{
  "n_layer": 10,
  "d_model": 384,
  "n_experts": 64,
  "experts_per_token": 8,
  "d_expert": 64,
  "d_shared_expert": 0,
  "activation": "swiglu",
  "moe_layers": [1, 2, 3, 4, 5, 6, 7, 8, 9],
  "router_score": "sigmoid",
  "normalize_top_k": true,
  "routed_scale": 1.0,
  "balance_loss": 0.000481,
  "balance_bias": true,
  "init_std_router": 0.0171,
  "lr_router": 0.000851,
  "vocab_size": 12093,
  "norm": "rmsnorm",
  "norm_eps": 1e-05,
  "tie_embeddings": true,
  "optimizer": "soap_variant",
  "lr": 0.00559,
  "beta1": 0.95,
  "beta2": 0.95,
  "batch_tokens": 131072,
  "seq_len": 512,
  "train_tokens": 733100000,
  "steps": 5594,
  "dataset": "wikipedia_en"
}
Below are experts of layer 4 (counted from 0) of a mixture-of-experts language model. Rows are named router (the router's row for the expert), gate (a neuron's input weights, with its number), up (a neuron's input weights, with its number) and show model dimensions 0-95. Each number is 128 + 32 x the weight over its row's rms, rounded and kept within 0 to 255.
After each expert's rows: a language model's description of what the expert responds to. This comes from a sample of Wikipedia text that the model never trained on.

# expert 45
router [105  92 116 102  82  90  76 128 130 127 196 140 104  89 114 153  85 131 163 101 147 175 152 157 149 100 162 145  96 107 195 132 115 150  96 112 143  85 125 155 124  95 100 152 102 145  96 193 162 118 128 137  84 234 158 194 121  78 116 160 162 189  92 177  99  68 136 138  52 113  99 169 162 121 140 146  81 127 134 101 152 131 116 181  98 124  78 127 109 159 161 110 174 146  96 141]
gate0 [ 86 114 108 122  74 126  84 123 160 109 185 182 130  93 141 129 142 107 105  96  26 131 141 136 140  91 140 100 138 189 155 107  79 127 136 129 105  85 149 131 147  64 108 124  92 129 105  97 151 121  99 113 127 143 157 114 140 126 151  93 177 142 141 145 116  93 119 187 156 120 118 145 135 106 121 132 134 166  73 131 130 119 155 149  61 186 110 164 156  75  55 147 124 120 142  97]
up0 [119 101 153 118 140  97 124  98 106 125  89 140 107 192 144 145  92  77 129  84 157 131 153 139 152 134 115 109 108 110  77 163 147 132 120 129 168 108 209  71 115 118 142 134 147 114 127 129 101  96 106 109  96 122 175 135 142 177 152 116 101 121 114  81 142 138 211 159 120 163 128 130  77  97 116 166 132 120 121  65 142 131 103 147 168 110 114 101 182 133 182 110 120 154 125 180]
gate1 [108 162 102  67 139 136 103 101  87  77 114 112 185 109 160 120 107 125 137  68 101 197 116 126 132  94 144 129 117 142 117 116  65  83 131  90 136 165 103  49  94 163 184  97 141  76  99 139 119 195 169 125 120 135 102 157 127 120 139 124  55 127 127  78 136 119 125  54 109 141 129  54 138 210 188  93 146 135 123 138 101 155 172 128 173 170 106  59  74 130  86 144 153 132 118 146]
up1 [108 206 195 161 105 121 133 136  59  63 114 191 113  95  96 179 180 113 126 106 155 101 182 139 138 135 124 110 115 124 114  87 119 147  60 142 144 113  86 133 143 107 103 122 115 142 135 160 126  96 128 110 104 131  89 188 135 122 108 104 166 124 141 120 126 131 153 133  63 157 120 103 120 128  99 158  95  81 142 149  70 105 161  94 116 133 114 155  95  61 122 168 145  82 107 175]
gate2 [162  93 114 140 186 154 121  96  94 118 117 148 162 115 117  94  56 129  87 155 112 184  93 140  79  74 196 113  88 163  95 101 121 120 187 168 132 112 156  90 184  90 124 183 136 153 158 145 186 126 200  66 137 115 120 129 127 125 205 178 164 149 117 117 156  92 157 112 131 126 142  93 117  93 108  93  97 167 104 115 180 125 147 155 119 106  89 115 190 160 125 102  54 111 136 119]
up2 [100 142 153 126 104 111 101  84 152 118 155 101 151  90 109  85 157  78 144 142  82 153 121 132 105 124 141  79 101 181  90 104 147  95  75  88 162  86 212 148  76 149 200  53 158  83 159 116 134  81  61 118  95  50 127 121 101 138 118  70 180 132  86 190 121 190  49 120  62 124 132 148  81 172 152 110 134 133 126 163  67 125 142 104 127 100 109  70 131  93 141  89 124 128 119 124]
gate3 [129 122  56  91 134 116  84 103 134  64  94 147 181 117 129 164 131 148 162 107 118 172 116 128 124 100 108 149  99 105 135 119 129 120  95  97 105 106 126 154 181 137 140 122 138 115 140 160  93 100 116 117  88 177 195 127 141 129 150 143 136 106 166 180 160  94 120 165 180 125 109 144 107 101 136 195  98 156 114  29 172 131 153  91 158 136 140 143 153 121 147  71 150 147 130 139]
up3 [145  98 128  78 109 106 152 118  99 141  92  92 162  88 144 134 168 145 121 156  82 140 144 182 167 140 107 122 107 133 149 117 117 133  97  72 138 135 126 125 149 143 145  72 134 172 197 131 100  74 108 179 107 152 146 176 152 107 110 158 156 148 142 142  87 173 132 143 145 104 158 147 146 149 139 138 148 112 117  74 140 127 119 116  92 126  99 150 148 144 184  94 145 109 104 119]
gate4 [ 74 132 141 102 147 101 133 163 163 156 123 138 133 170 145 160  83  79 128 170 107 164 177 128 131 141 137  97 148 177 180  99 111  95 126 108 147  68  97 139  86 140 122 125 108 161 116 146  73  93 145  73  74 110 129 138  76 106 107 118 153 125 132 173 119 160 129  93  97 143 158 107 133  85 179 125 160  96 191 115 118 167 167  93 127 159  89  95 110 108 150 167 156 142 113 170]
up4 [102 129 133 106 131 136 127 149 139 106  60 120 119 101 146 107 210 115  64 104 150  93  60 112 110 150 115 144 133  46 119 156 131 164 108 158 156 189 162 102 156 168 191 175 141 125 143  38 111 142 125 116 158 154 138 128 122 191  99  83 116 116 150  96 154 141 101 177 127 120 119 160 143 140 119 107  94 124  87 145 119  64 104 138 139  80 162 177 138  96  76 109  92 169 158 105]
Verb-linked function words. Words following "to", "not" or "for", and clause openers like After, During, When, However, would, could, did, not.

# expert 62
router [ 80  91  96  87 159 133 149 139 151 117 168 163 108 141  74 190 164 117 184 106 102 170  77 120 138 160 117 229 135 118 186 141  91 162 156 134  89  59 196 129 129 134  97 133  96 149  75 156 190 127 133  83 131 151 126 190 135 138  96 149 139 114 100 114  96 147 142 106 120 104 148  84 169 111  80 157 155  79 132 152  77 116  82 135 132  61  86 135 115 122 142  65 147 136  62 118]
gate0 [138 122  89 132 105 150  79 179 190 164 155 157 144 169  67 120 147 156 116 112 132 152 124 130 176 157  95 110 147 120 128 177 133 133  90 133 111 101 155 126 116 144 137 142 128 145  27 150 167 136  76 141 153  89 196 150 150  92 146 102  85 114 168 110 116 107 111 158 142 148 152 129 108 148 138 120 120 101  54  75 166 146 104 166 155 102 190 138 137 184  80  97  55 122 124 138]
up0 [101 164 176 122 143 103 105  82 123 131 102  89 128 141 168 118 114 153 134 134 151 104 158 121  95 117  83 173  95 149  98 117 108 171 121 157 131 113  24 133 100 144 103 111 110 114 217 125  92 109 164 120 114 102 105 149 132 137 135 116 116  98  99 151  89 147 149 141 155  93 136 124 122 101 117 112 174 135 201 120 111 106 145 138 104 134  89 128 117 127 137 173 169 139  89 109]
gate1 [119 140 109 101 101 144 158 143 108 104  99 140  66 106 190 165 160 114 158 145  80 186  95 192  88 119 135 165 102 119 209  49 149 142 128 115 132 153 126 161 122 186 123 122 100 103 156 126 117 175 130 150 152 122  96 116 115  75 125 136 120 133  85 109 172 147  13 114 131 140  79 148 122 113 156 143 148  74 120 190 165 176  84 104 135 165 115 139 105 166 143 117 115 186 146  78]
up1 [101  98  93 126  92  86 118 103 104 107 135 124 172 123 130 133 153 123 183 123 137 210 104 134 145  86 132 143 209  84 116 153 102 148 128 146 140 112 107 124 150 139 192 137 146 154 151  93 138 138 100  50  97  98  85  90  95 108 197 139 130 138 113 113 100 157 115 115 106  89 135 142 190 134 103 135 143 128 158 107  91  87 139 111  76 135 113 144  92 181 143  84  97 173 120 120]
gate2 [ 58 169 116  66 159  97 141 127 118  68 148 115  78 165 104 119 126 179  96 152 161 156 166  98 141 174 136  52 135  74 134 120  93 168 157 172 145  97 120 147 169 124 189 160 152 155 119 121 126 129 135 126 133 149 167 115 163 159 133  96 140 144 105 130 163 110 150  68 130 125 132  93 109  99  86 103  96 119 158 173 123 130 131  95 200  80 131 166  72 149 142  85  98 100  64 126]
up2 [178 109 153 138 154 116 150 144 135 161 128 105 141  76 168 140 131 128 161 159  99 157  77 129 160 115 189 119 134 163 146 146 109 147 136 121 128 230 182  96 106 138 162  96 125  91 169 159 158 124 121 206 127 120 115 125 105 147 136 122 124 116 139 213  54 144 150  94 105  98 159 157  97 214 150 165 167 126 119  97  70 155 116 126 113 159 136 106 166 144 109 143 120 119 142 201]
gate3 [103 109  75  99 133 175 138  88 106 155 185 130 123 133  57 139 136 140 160 151 139 150 103 127  79 149 141 102 114 119 109 172 136  89 194  84  74  94 116 124  65 131 116 117 122 144 148 147 107 108 102 160  72  64 116 160 150 167 163 130 135 143 150 160  89  87  80 126 110 156 199 147 131 141 111  89  76 162 125 111 103 136 119 129 206 141 151 128 175 137 191 137 147 197  91 160]
up3 [147  88  79 128 127 138  98  91 167 122 165  96 143 110 101 124 148 129 169  76 146 171  97 120 102  96 165 168 129  77 103 131 124  93 141  92 123 108 118  97 127 116 177 114 102 135 125 141 142 115  92 183 117 100  99 190 148 166 167 153 136 125 117 137  84 173  96 117 112 106 152 136 115 144  92 156 118 129  79 104  93 121 142  86 173 131 103 138 173  68 178 142 133 133  96 149]
gate4 [161 154 152 148 147 147  94 132 195 131 157 121 147 122 155  92 154 110 128 130 141 124 104 112 102 127 117 177 120 140 201 119 134 143 171 158 124 125 145 139 151 103  93 143 136  69 137 166 170 102 152  95 108 153 127  86 163 101 101 138 135 130  99 130  98 156  90  56 143 127 137  98 125 113 145 152 199 102 127 118  81 151  88 187 146  88 152 104 117 109 138 158  92 151  89  71]
up4 [136 161 140 171 127 131  99 130 184 121 143 117 143 132 172  94 158 128 109 136 107 106  95 106 123 126 117 176 124 151 205 124 128 133 174 144 119 141 147 136 178  93  84 146 108  78 140 155 164 107 108  76 121 126 129 114 153  92  91 135 146 118 115 133 110 134 114  44 135 126 127  81 117 119 131 172 225  82 103  98  81 168  57 205 147 114 159 129 121  99 124 138  89  93 109  66]
Names in tables. Final pieces of proper names, places and teams, often in table rows, such as Shel-by, Princ-eton, John, University.

# expert 7
router [ 69 129 174 102 118 126 155 128 131  93 176 158 114  77 100 151 121 179  73 113 138 166 155 119 155 118 142 138  95 124 141 155 167 147 129  93 125 149 137 121 156 140 125 133  78 127 106 167 174 189 124 103  95 117 125 163 133 139 132 127 130 147 114 132  75  71 122 117 125  98 105  98 124  87 206 164 152 156  96 138 115 163  98 129 108 123  52  65  96 113 122 147 174 120  68 156]
gate0 [121 106 121 131 110 140 146 103 141 152 163  85 154 175 162 167 102 121 112 159 113 161 163  93  86 108 130 127 110 107 162 108 145 138  89 157 139 109 119 119 138 145  88  83 137  93 118 137 126 145 157 191 181 111 130  74  69 200 105 120 104 121 123 151 102 160  91 119  85 139 152 181  85 131 108 149 113 107 125 109 137 108 145 134 151  73  80 178 116  75 168 198 199 150 140  94]
up0 [113 126  96 152 116  96 148  74 125 137 143  75 110 148 163 139  68 127  75 140 149 159 150 108  97 100 142 124 112 126 131 171 105 165  74 151 124 110 112 165 126 139 141 105 138 115 123 129 172 146 162 162 149 129 126  92  96 176 120 162 137 131 134 167 145 130 132  81 113 155 147 149 107 143 119 146 109 102 104 147 123 169 117 118 146  62 123 162 139 112 119 172 163 119 121  92]
gate1 [170 162 175 133  73 125 115  83 120 155 119 158 127 163 113 122 119 153  55 139 120 124 137 143 156 113  98 106 126 139 147 189 182 130 189 111  77 132 134 124 161 111 196 149  95 123  65  80  74 140  81 160 168  50  60 155  59 105  99  51 116 125 149 146 188 105 130 171 128 168  56 127 179 145 169 161 118  95 102 173  38 112 107 100 116 134 139 127 114 112 118  65 126 122 155 133]
up1 [119 119 105 138  89 156 129 109 140 117 175 218 105 140 105 108 122 153 132 100  63 153 102 154 187 123 173 149 113 138 179  98  94 106 131 157 133 136 159 121 105 137 159 103 120 183 116 117 120  99 128 150  89  80 121 102  82  79 140 108 138 118 119 148 101 154 145 139 102 146 103 188 135 123 107 153 129 146 114 139  79 149 154  64 115 100 203 104  89 117 124 123 132  66 223  85]
gate2 [ 90 121 122 135 165  98 107 124 171 138  92  80 122  88 142 138 117 172 136 124 106 164  88 112  89  91 132 156  61  88  62 130  81 156 121  79 121 150  97  98 128  90  98 139 128 168 168 105 139 130 182 156  93 173 110  92 109 113 170 151  94 147  75 199 119 151  77 107 111 144 141 174  99 137 141 196 104 143  93 134 127  80 156 194  75 168 117  96  72 147 150 169  92 122 156 129]
up2 [104  46  97 102 151  92 144 122 143 142 113 115 133 153 139 129 150 176 123 123 115 144 156 141  89 116 122 171 107  73 112 125 129 111 106 106 120 100  59  76 126 138  64  82 133 139 132 124 130 167 134 194 173  98 127 149 150 106 205 157 147 120  82 153  84 146 153  89  81 145 137 130  90 149 144 134 145 108  61 111 119 110 139 130 132 139  77 144 141 115 142 147 137 109 147 135]
gate3 [146  57 184 111 170 138  97 138  82 122 128 161 139 164 129  85 122 184  81 113  99 141 133 163 163 147 145 152 178 138  87 128 154 142  67 142 229 128  98 118 153 123 115 135  98 131 147 209 133 118 158 146 120 164 147 119 147  85 127  60 137 173  96 162 110  65  81 134 149 100 111 165 146 129  86 111 143  66 129 172 200 121 130 117 100 164  90 127 122 188 139 167 172 144 128 159]
up3 [135 155 131  98 127 124 126 108 152 147 157 117  96  91 188 128 138 155 154  85 136 169  69 117 145 102 128 108  87 194 130  73 135 120 131 184 100 158 111 107 141  94 157 160 162 128 136 115 108 115 173 120 137  91 111 150 161  91 118 104 149 177  86  95  86 133  78 155 149 108 131 101 167 164 106 147 143 171 134 177 164 138 179 110 123  40 140 119 153 208 191 113 153 152 119 106]
gate4 [137 145  92 125 122 129 175 129 119 124 161  96 144 227  72 145  69 109 170  95 161 110 140 128 134 107 135 158 128 109 192 183 123 149  76 186 162 126 159 160  86 143 133 141  67  81 112  98 170 138  58 154 127 175 161 170 177  77 103 194  73 114 174 104 129  93 150 127 102 120 100 107 103 132  87 177 111 107  91 114 127 182 107 132 118 191 158 140 114 101  60 141  96 160 167 133]
up4 [114 149 118 126 136 113 146 100  89 120 151  55 156 215 112 104  64 112 124  87 168 103 164  97 185 181 167 183 121 117 178 157 108 117 161  82 176  94 161 139  57 128 146 130  49 145 162 132 193 176  56 121 168 124 143 147 144  84 125 174 106 115 138 124  90  95 126 114 115  92 133 136 155 147 120 214  79 109 141  96 120 131  91  71 146 145 187 121 124 110  74 132  98 133 131 145]
Line breaks, determiners. Line breaks and spaces ending table rows or list items, table numbers, and sentence-start demonstratives like This, There, one, same.

# expert 60
router [106  43 104 132 106 134 119 125  93 137 114 138 127  94  85 127 117  88  94 162 100 172  87 135 147 116 132 200 145 166 156 123 145 153 195 156 117 119 164 126 121 157  90  94 102 131  73 126 155 157 106  71 155 112 140 106 177 173  68 163 129  97 145 118 135 116 104  40  99 129 132 114 133  94 162 212  77 135 119 126 147 187 127 127 130  90  94 140 154  96 104 118 140 110  93 176]
gate0 [129 115 121 148 153 114  99 141  34 119 182 183 118 128 113 119 118 112 155 128 120  90  73 198  99 140  71  54 173 126 142 139 125 135 133 118 109  97  58 112 159 129 114  86 161 129 178 157 134 106 130  51  95 138 147 132 134 129 127 154 100 145 161 159  93 117 128  70  88 181 167 140 150 151 109 140 117 136 130 122 147 128  94 135 187 128  97 133 140 124 124 113 149  91  75 162]
up0 [117 119 135 155 110 204 100  85  99 147 138 132 129 106  97 125 139 105 113 120 106 171 136 130 123 152 137  84 179 112 130 159 133  99 138  82 105 142 110 133 119 148 145 105 102 176 173 128 119  92  96  91 127 139 154 165 130  99 100 128 162  91 148 146 114 154 100 117 132 145 127 130 147 136  95  79 112 181 125  82 139  79 162  93 145 114 117 112 174 170 133 134 120 123 168 140]
gate1 [107  69 104 190 135 151 135 133 146 125 198 170 140 126 157  94 109 105  90 132 100 201 126 134 126 137 172 191  98 142 119 133  89  81 128 127 121 125 175  71 130  82 147  95 130 160 132  91 171 161  92 144 147 109 122 131  87 171  72 132 131 143 128 110  98 131 157 149 116 152 122 144 126  86  71 126 133  76 105 151 130  84 105  84  92 116 123  92  89  62 120 106 148 133 130 138]
up1 [104  77 106 151  91 145 136 176 108 102 126 123 151 143 153 136 120  94 101 136 138 184 163 121 127 204 158 184 151 165  99 178 149  96 110  81 102  74 128  60 101 110 132  37  78  92 142  65 176  44 104 146 125  94 164 161 114 146 173 103  97 177 106 188 156 146 150 105  93 178 105 101 120  78  94 144 162 118  92 151 129 121 110  99 144 134 123 117  81 136 153 107 122 139 134 211]
gate2 [ 97 132 128 173 108 115 114 115 110 153  97 154 198 127 126 132 145 167 147 147 167 141 137 173 113 179 139 163 159 141  94  90  88 146 130 101 163  94 148 125 120 141  71 162 132 130 187 174 196 140 130 126 177 133 179  73 165 143  68 136 127 169 144  59  67 148 167 133 125 149 173 130 151  91 105 129 107 135 181 140  80 171 152 154 180 101 147 107 144  90 133 155 137 108 189 134]
up2 [ 88  61 134 201  95 148 134  92 136 156 117 172 170  99  96 102  99 119 122 135 175 179 118 130 140 150 120 135 139 115 122  71  26 132 129 151 119  72 151 106 127 162 107 186  77 203 108 152 194 137 114 116 160  93 168 101 204 167  95 138 135 124 139 122 134 122  96 134  87 189 166 126 100 120  88 120 154 133 152 117  80 164 132 122 189 121 101 151 145 162 140 184 117 136 124 105]
gate3 [ 95  68 171 160 127 102 134  86 175 136 171 111 121  80 163 127  60 110 143  90  58 118 129 147 112 112  55 138 108 108 159 109 113  95 185  93  73 128 168  95  79 157 158 105 132  85 119 112 125 162 116  84 130 149  83  99 135 111 147 159 117  72 138 151 135 204 145 103  80  96 150 102 138 143 151 119 138  44 173  90 167 228 121 122 157 157 126  89 128 135 129 166 140  95 151 113]
up3 [ 81 117 147 149  97 131 132  62 131  97 179 134 167 127 112 185 151 151 173 147 121 146 150 137  97 143 125 158 111 187 133 166 143 189 206  84  26 100 152 102 104 112 150 131 134 131 128 107 122  94 147 112 161 178 124 140 125 162 153 138 117 150 154 165 111 122  63 104  78 175 124 153 196 121 169 130 111 166 149 121 153 160  69 162 125 138  59  75 169 171  93 182  98 117 131  85]
gate4 [131  74 149 155 170 140 122 124  75 128 103  94 192 123  51 112 124 108 132 164 112 178  72 176  69 115 141 155  94 133  95 181 154 164  76 153 120 100 178 117 107 121 119 104 156  90  79 173 144 143 135 117 102 147 165 128 169 155 101 140 174 149  91 113  87  57 121 134 126 126  53 128 140 100 146 116 124  78 129 144 134 169 126 167 138 108  57 146 140 189  98  96  98 142  97 163]
up4 [117  79 176 142 210 171 114 109  85 127 123 106 187 167  96  63 164  61 129 172 137 170  94 141  94 118 118 136  86 181 112 151  77 103 102 144 151 109 143  98 111 157 130  93 126 125 121 151  97 146 134 160 103 176 180 135 175 104  85 174 204 128 119 131 135  69 133 117 157 115 113 109 153 130 152 102 126 141  92 211 141 174 130 138 151 141  65  86 119 144  78  77  77 120  85 151]
Institution name heads. Head nouns of organization names after the, of or a proper adjective, such as University, College, League, Party, School, House.

# expert 20
router [134  94 125 136 142  71 147 110 151 119 166 139  93 147  96 197 146 109 193  99 117 160 104 101 115 143 143 247 114  93 159 114 123 119 179 146  99  41 174 153 136 127 129 147 113 156  49 117 165 100 122  93 126 181 103 209 134 115 101 103 102 108 105 141 143 125 213  90 132 120 113 104 173 136 111 162 168 109 117 164 102 124 129 111  39  91  81 150 142 114 165  77 150 133  81 107]
gate0 [173  96 163 130 155 126 156 142 159 123 176 139 139 100 147 225 155 119 137 108 155 173 152 150 125 147  90 168 137  98 169 145 146  53 188  99 110 124  90 153  92 114 102 102 117 167 141 158 167 151 125 125 137  95 110 142 114 123 160 158 119 175  77 148 124  78 131 120 140 120  65 113 152  94 145 117 122 154  96 188 150 124 148 114  64 144  90  96 131 109 177 139  64  76 183  81]
up0 [118 135 131 149  98 135 120 134 163 120 134 125 115 142 115  46 140 144  86 142 141 140 160 173  78 109 172  91 110 109 135  81 106 140 105 127 132 143 161  95 179 167 114 168 134 117 120 122 137  55 176 111 115 156 202 111 154  97  88 123 143  72 151  97 150 161 157 167  70 145 122 124 129  97 117 157  97 125 125 130 179 141 127 116 136 110 126  98 166 142  77  89 120 142 145 131]
gate1 [135 142 101 110 159 101 143 136 124  80 141 158 127 105 103 202  80  49 201  65 102 147 147 124 150 132 143  99  97 162 142 121 108  87 122 127 128  91 171 110 113 113  79  87  81 174 167  66  82 118  95 136 151  19 127 135 107  77  73 144 132 143 114 103 146  57 173 167  94 146 119 152 148 119 171 148 161 154 121 133 162 102 120 113  93 155 146  81 137  96 118 125 168 134 112 112]
up1 [145 134 104 128 136  62 141 143 151 167 124 129 147 120 116 176 145  39 178  94 106 113 169  79 155 182  83 109 170 190 162 155 103 178 111 118 138  53 118 111 160  94 106  75 109 107 145 143 113 122 132 103  90  68 147  94 120  81 101 180 133  73 116 102 142  51 207 162  50 109 132 135 172 156 140 129 114 101 131 120 122  98 100  96  87 141 111 111 131 150 144 125 155 110 108 157]
gate2 [161 106  79  94 104 136  87  87  72 143 125 112 123 138 166  91 149 164 130 139 125 174 168 165 103 166 140 122 127 166  72 152 139  81 156 115  99 107  93 122 156 115 180 160  99 136 135 157 166 118  87 164 159 173 122 105 118 128 112  92 118 124 105  70 130 100 177 110 153 134 100 150 156 139 180 181 189 123 166  63 130 113 108  97 122 131 145 145  96  85 131 208 144 139 216  97]
up2 [137 130 227 131 133 102 166 172 164 129 163 167 146 152 131 145  94 119 132 123 152  95  68 139  80 128 103 143 165  82 138 130 188  95 136 109 141 146 167 130 142 164  88 144  81 125 144 122 138 184 128 140 129  64 126 109 137 120 155 172 140 112 211 129 117 165 125 132  71  83 135  89  95 131 105  98 103 119  74 166 153 124 132 154 156 134  95 154 102 114 200  85  48 123 104 171]
gate3 [ 60 157 128 129 141 151 124 152 122 125 113 121 130 141 193 142 148 112 144 166 100 155  78 112  44 152 137 119 184 180 146 166 114 109  77 104 102 100 141  95 185 121 131 144 141 135 141 134 156 123 177  89  88 132 167 136 167 152  75 171  95 149  69 156 101 150 196 114 145 133 118  99  74 140 136 117 168 127 153 110 101 134 130 160  95  93  87 113  88  75 145 113 153 114 104 100]
up3 [ 91 222 147 124 137 165 149  98  17 120 134  79 169 151 140 109 126 129 144 184  96 130 154 131 125 146 117 128 124  99 158 142 135 144 145  94 141 117 168 161 141 156  73 136 100  85 136 127 112 181  80  77 127 122 176 117  91 103 139 124 181  81 114 135 133 158 139 104 166 163 132 135 188 142 170  93  91 120 108 162 158  79 176 116 157 188 198 153 111 159 164 142 111 140  96 155]
gate4 [140 146 175 148 149  78 126 157 107  88  79 128 164 142 171 109 125 147 206 140  90 140 137 124  81 145 120 101 127 114 127 164 178 111 199 135 145 110 144 122 150 156 141 114 163 128 115 200 115 113 124 147 179 119 220 154 156  96  77 115 154 111 124  61  54 178 140 147  99 103  88 152 179 133 139 129 103 161 167 124 113 194 151 151 111 148 126 124 115 121 155 131 164 142 112 190]
up4 [132 129  91 175 149 118  72 120  98 126 141  93 100  88  86 119 174 102 109 112 177 118 100 151 199 134 132 124 151 119 135 164 134 176  71 158 131 209 163 118  80 151 185 134 148 121  92  61 129 186 144 117  62 128  94 123 144 165 127  84  79 135 138 193 156 101 111  88 147 121 118 148 138 144 111 118 149 121 117 128  89 110 134 139 103  72 133 105 130 137 107 120 117 166  87 120]
Years and personal names. Decade pieces like 198, 199 in citations and dates, and first names or name pieces in lists, such as John, George.

# expert 40
router [112 149 160 150 125 181 137  61 101 124 125 100 148 118 155 154  80 140 119 110 177 189 116 155 130 131  65 148 158  87 204  80 148 141 135 120 183  64 167 144 189 103  89  69 127 128  95 152 143 141 131 116  76 105 167 107 149 124 163  96 165 162 150 108 143 134 181  64  97 111  73 141 186 165 146 160 119  43 143 102 156 104 138 101 128 145 105 175 116  99  99 103 151 134 119 169]
gate0 [149 159 168 155 136 156  68 100 183 144 163 153 114 137 167 120  99 118 147 106 115 121 137 145 103 165 196 143 149  77 146 151 131 132  98 150 168  96  98 161 113  91 160 130 152 174 104 138 190 108  88 148 100 124 137 199 132 125 161 173  72  89 141 152 162 150  88 177 161 104  81  69 100 101  58 148  93 100  80 147  79 171 149 157 137 109 130 139 158 148 125 160 147  75 196 136]
up0 [126 158 125  77 102  99 183 129 118 135 167 144 124 139  78 128 170 118 146 110 142  92 113 103 146 119  89 122 116 172  60 117 121 104 196  99 114 163 127 132 190 197 106 102 184 145 109 138  82 165 111  84 144 103 106  97 118  68  97 121 167 158 143 162  87 122  87 152 111 149 152 138 134 120 177  74 119 143 131 173 149 112  75  77  66 107 147 134 136 139 119  65 117 123  81 110]
gate1 [111 123 128 156 109 131  95 115 135  46 145 127 134 131 164 147  76 127 159 198 158 125 143 153 110 165  81 182 152 123 115 150 159 114 160 108 101 147 120 131 151  58 132 154 123 113 113  86  92 198 138 114 117 124 145 120 107 127 166 163 112 203 127 136 123 134  96 176 177  76 108 139 145 133 155 142 118 122 127 130 105 107 143 126 186 118  94 118 180 125 126 146  91 106 143 196]
up1 [133 103 116 120  63 142  37 184 120 111 103 151 190 109 133 141 155  73 165 149 146  97  88 121 111 108 119 167 131 163  68 179 104 123 153  78 140 131 177 129 115 187 141 100 152 127 146 130  66 126 154  99 121 138 165 118 170 120 136 120 161 154 134  68 164 177  72 126 176  84 138 114  96 106 123  95 165 122 164 154 146 112 107 142  92 174 127 113 203 145 180 155 143 134 103 191]
gate2 [130 206 145 148 170 150 106  69 126 121 109 116 113 120 128 188  71 159 159  85 156 154 121 119 149  81  92  85 197 134 196  91 121 143 157 114 144  75 186 104 132 103 127 138 156  96 151 115 110 109  99 126  89 131 113 124  96  97  94 115 114 138 125 180 167  94 174 154  97 110  70  66 169 109 141 117  91 137 131 107 150 111 109 130 101 137 175 125 165 167 122  76 127 140  57 157]
up2 [145 146 197 146 141 136 156  77 115 127 182 123 149  86 133  78 105  73 194 122 103 156 101  79  40 122 103 101 112 140 142 104 114 136 194 129 173  92 179 124 133 117  56 141 100  53  99 121 105 149 122 114  69 133 152  72 104  93  85 138 133 133 151 133 103  35 116  92 147 129 153  59 145 116 146 140 141 143 124 150 153 119 126 101  81 135  83 132 121 132 127 163  52 120 113  89]
gate3 [133 109 111 141 119 147 105  52 138  98 173 153 199 100 102 113 131  99 158  96 138 154 107 136 150 105  89 180 114 182  69 110 116 118 165 101 144 115 103 136 114 168 112 116 130  75 139 155 185 173 166 115  67 178  62 142 131  95 154 205  67  68 127 118 136 132 136  83 143  68 137  95 114  94 106  96 118  97 153 137 137  84 107  50 164 116 151  78 171 165 170 104 109 152 161 160]
up3 [109  97 107 133 128 165 104 122 146 102 128 126 122  92 135 128  65 121 164  91 142 159 127 112 148 132  94 106 124 161  82 125 125 132 160 117 175  85 187 144 134 172 117 173 175 111 144 108 153 180 151 154 107 109  88 168 118 131 101 184  75 112  96  92 126 182 118 113 126  66 151 144 125 161 150 108 121 141 140 110  95  81  92  58 162 105 132 113 146 171 177 149 134 164 123 138]
gate4 [ 77 110 109  91 133 101 122  80 163 160 138 140 122  97 118 110 136  96 162 186 157 125 127 118 143 170 109 127 173 150 151 110 135 120 179 168 170  99 154 131  76 125 121 139 120 136 170  57 125  63  74 148 166 104 104 141 147  71 142 132  99 156 131 139 109 133 112  60 104 125 122 149 123 129 144  87  98 177 124  75 136 124 162 139 178 177 119 155  55  74 181 136 155  91 104 129]
up4 [138 196 157 154 145 105 173 145 144 113  63 120 125 146 104 146 139 157 114  78 108 111  95 149 195 111  80  88  80 123 109 153 172 147 122 119  75 147 123 101 135 108 207 137 174 128 118 189 143 145 150  71 154 124 116 141 124 138 172 151 154 110 116 139 164 164 160 103 197 118 138 116 148  94  91 183 134 125 123 201 115 200 151  99  78 108 141 120 140 152 117 138  88 141 128 102]
Descriptive words, name starts. Words like such, known, local, professional, acting, and first pieces of capitalized names or rarer words, often in biographies: Cam, tax, hur.